{
  "normalize_top_k": true,
  "beta2": 0.99,
  "steps": 6198
}
Below are experts of layer 2 (counted from 0) of a mixture-of-experts language model. Rows are named router (the router's row for the expert) and show model dimensions 192-255. Each number is 50 + 12 x the weight over its row's rms, rounded and kept within 0 to 99.
After each expert's rows: "mostly gets" lists some tokens that are sent to it at least half of the time. This comes from a sample of Wikipedia text that the model never trained on.

# expert 13
router:30 49 53 60 61 43 48 43 37 39 65 26 49 52 67 34 62 43 33 50 54 40 40 63 50 53 60 54 70 49 57 22 46 41 56 65 57 58 21 60 46 51 47 70 34 51 50 48 69 37 57 43 61 65 51 54 33 44 45 26 61 54 52 42
mostly gets: "|", " |", "===", "-", "^{", " −"

# expert 4
router:55 52 62 49 45 61 45 58 56 51 38 48 38 54 38 66 49 57 54 60 33 39 49 58 39 85 44 52 27 58 43 47 27 52 40 58 47 58 31 50 51 54 60 58 52 50 49 53 46 42 52 47 54 43 32 58 63 61 60 60 62 60 54 40
mostly gets: " and", "),", " but", " which", " also", " or"

# expert 8
router:46 26 54 48 41 64 51 75 46 63 65 49 46 42 52 72 46 60 16 52 75 37 37 55 50 59 61 47 31 52 41 31 55 48 23 62 40 46 56 39 51 58 54 32 33 48 51 37 55 48 53 34 56 54 45 52 15 56 48 56 85 63 62 33
mostly gets: ".\n\n", ".\n", " \"", " |\n\n", " (", ")\n\n"

# expert 9
router:68 49 47 69 44 51 28 46 36 54 42 36 35 58 46 27 61 33 40 37 55 47 77 42 45 21 46 60 62 42 67 56 57 53 60 66 38 30 62 54 42 34 54 51 47 57 36 58 59 59 29 49 60 38 60 62 47 59 56 50 38 49 49 52
mostly gets: ":", ".", "):", " ·", " include", "See"

# expert 0
router:46 52 69 60 47 41 48 51 52 50 41 30 45 25 68 59 45 53 52 63 54 39 56 61 44 52 32 67 30 27 52 43 50 22 27 45 61 46 36 51 62 60 59 57 43 48 51 63 19 56 64 40 31 50 60 60 54 45 38 54 53 55 60 72
mostly gets: " the", " a", " The", "The", " his", " to"

# expert 12
router:25 64 57 35 24 48 60 37 39 36 41 53 43 69 46 58 45 80 44 51 31 69 23 52 46 58 53 36 33 53 51 56 65 59 71 40 49 56 56 66 39 26 39 38 58 59 53 49 53 51 42 46 60 52 40 42 50 41 61 49 56 26 47 56
mostly gets: "\n", " of", " in", " for", " |\n", " at"

# expert 15
router:30 53 61 51 62 50 54 57 44 55 52 22 23 48 50 60 43 45 41 46 63 61 59 47 51 46 59 56 25 48 70 54 57 56 34 66 43 47 48 37 42 45 50 46 40 41 62 46 46 49 37 53 57 58 34 51 23 65 43 61 52 67 76 43
mostly gets: "86", " km", "83", "%", "°", " mi"

# expert 1
router:54 35 52 47 51 69 53 64 44 51 52 40 42 55 72 67 58 47 24 53 40 56 51 40 41 68 62 59 40 35 48 57 75 56 58 53 46 41 53 36 60 36 36 50 41 61 58 59 48 44 51 65 59 55 47 47 28 59 54 65 61 54 45 38
mostly gets: "ai", "ou", "ari", "á", "ara", "ug"

# expert 3
router:39 67 51 48 73 54 44 61 50 53 41 43 33 44 36 52 59 33 46 59 72 59 56 61 55 62 65 48 18 59 42 62 59 64 39 58 44 45 45 47 57 42 49 39 31 51 56 49 55 59 38 35 44 47 42 63 18 62 52 83 71 73 62 62
mostly gets: " new", " University", " American", " United", " National", " Total"

# expert 5
router:53 45 43 50 53 55 52 62 58 42 24 28 18 54 59 64 50 49 32 47 59 61 55 75 64 62 63 56 40 66 61 56 66 44 44 57 46 48 41 45 61 37 55 39 37 78 47 55 63 52 48 46 53 42 46 55 27 64 49 61 64 49 89 49
mostly gets: " USA", " German", " Germany", " moved", " began", " England"

# expert 11
router:37 43 52 52 50 49 49 58 59 54 36 30 11 55 67 56 50 53 24 56 55 62 45 68 50 65 45 54 36 56 63 53 64 44 39 55 41 48 50 46 61 46 61 41 32 36 51 67 56 54 64 46 63 52 38 56 23 53 63 68 70 59 73 52
mostly gets: " Z", " No", " Al", " V", " f", " U"

# expert 7
router:30 42 59 48 47 48 53 54 56 46 33 38 69 32 70 62 35 58 37 49 50 57 38 59 57 48 65 56 55 73 53 50 51 65 60 70 41 44 56 37 62 51 64 54 45 43 49 49 43 58 43 55 60 53 41 56 30 57 38 71 66 43 80 58
mostly gets: " name", " Party", " album", " species", "ations", " members"

# expert 14
router:59 65 56 46 53 38 59 50 50 39 32 34 38 48 58 56 76 45 49 72 58 30 58 70 41 40 41 60 49 57 40 50 41 49 35 45 48 38 50 41 42 46 52 55 44 53 50 83 51 46 67 45 57 40 29 43 48 36 80 59 63 44 80 55
mostly gets: " R", " M", " S", " T", " B", " H"

# expert 10
router:38 56 55 49 31 51 54 64 72 56 45 30 38 36 61 69 44 68 32 61 55 73 58 45 53 78 62 60 32 45 52 54 72 77 51 64 36 45 49 35 49 38 54 27 56 33 58 50 50 49 53 57 56 67 42 79 06 86 53 68 66 36 73 58
mostly gets: " Team", "idae", " Club", " California", " Cup", " School"

# expert 6
router:47 34 57 42 46 59 39 53 44 45 18 31 45 70 38 61 50 60 50 56 55 56 45 67 43 64 50 51 41 62 53 65 66 52 54 51 38 44 46 52 63 43 51 48 28 40 64 52 44 52 55 60 66 51 28 43 42 63 61 71 62 49 71 60
mostly gets: "5", "20", "6", "4", "9", "19"

# expert 2
router:35 65 61 42 55 60 50 51 60 56 37 26 07 58 46 55 68 52 29 54 51 72 52 49 36 60 60 52 41 52 72 57 60 63 41 56 49 49 50 38 55 34 55 49 40 62 47 54 50 53 65 46 65 52 27 62 10 62 58 70 53 47 67 45
mostly gets: " New", " Green", " John", " per", " Kingdom", " De"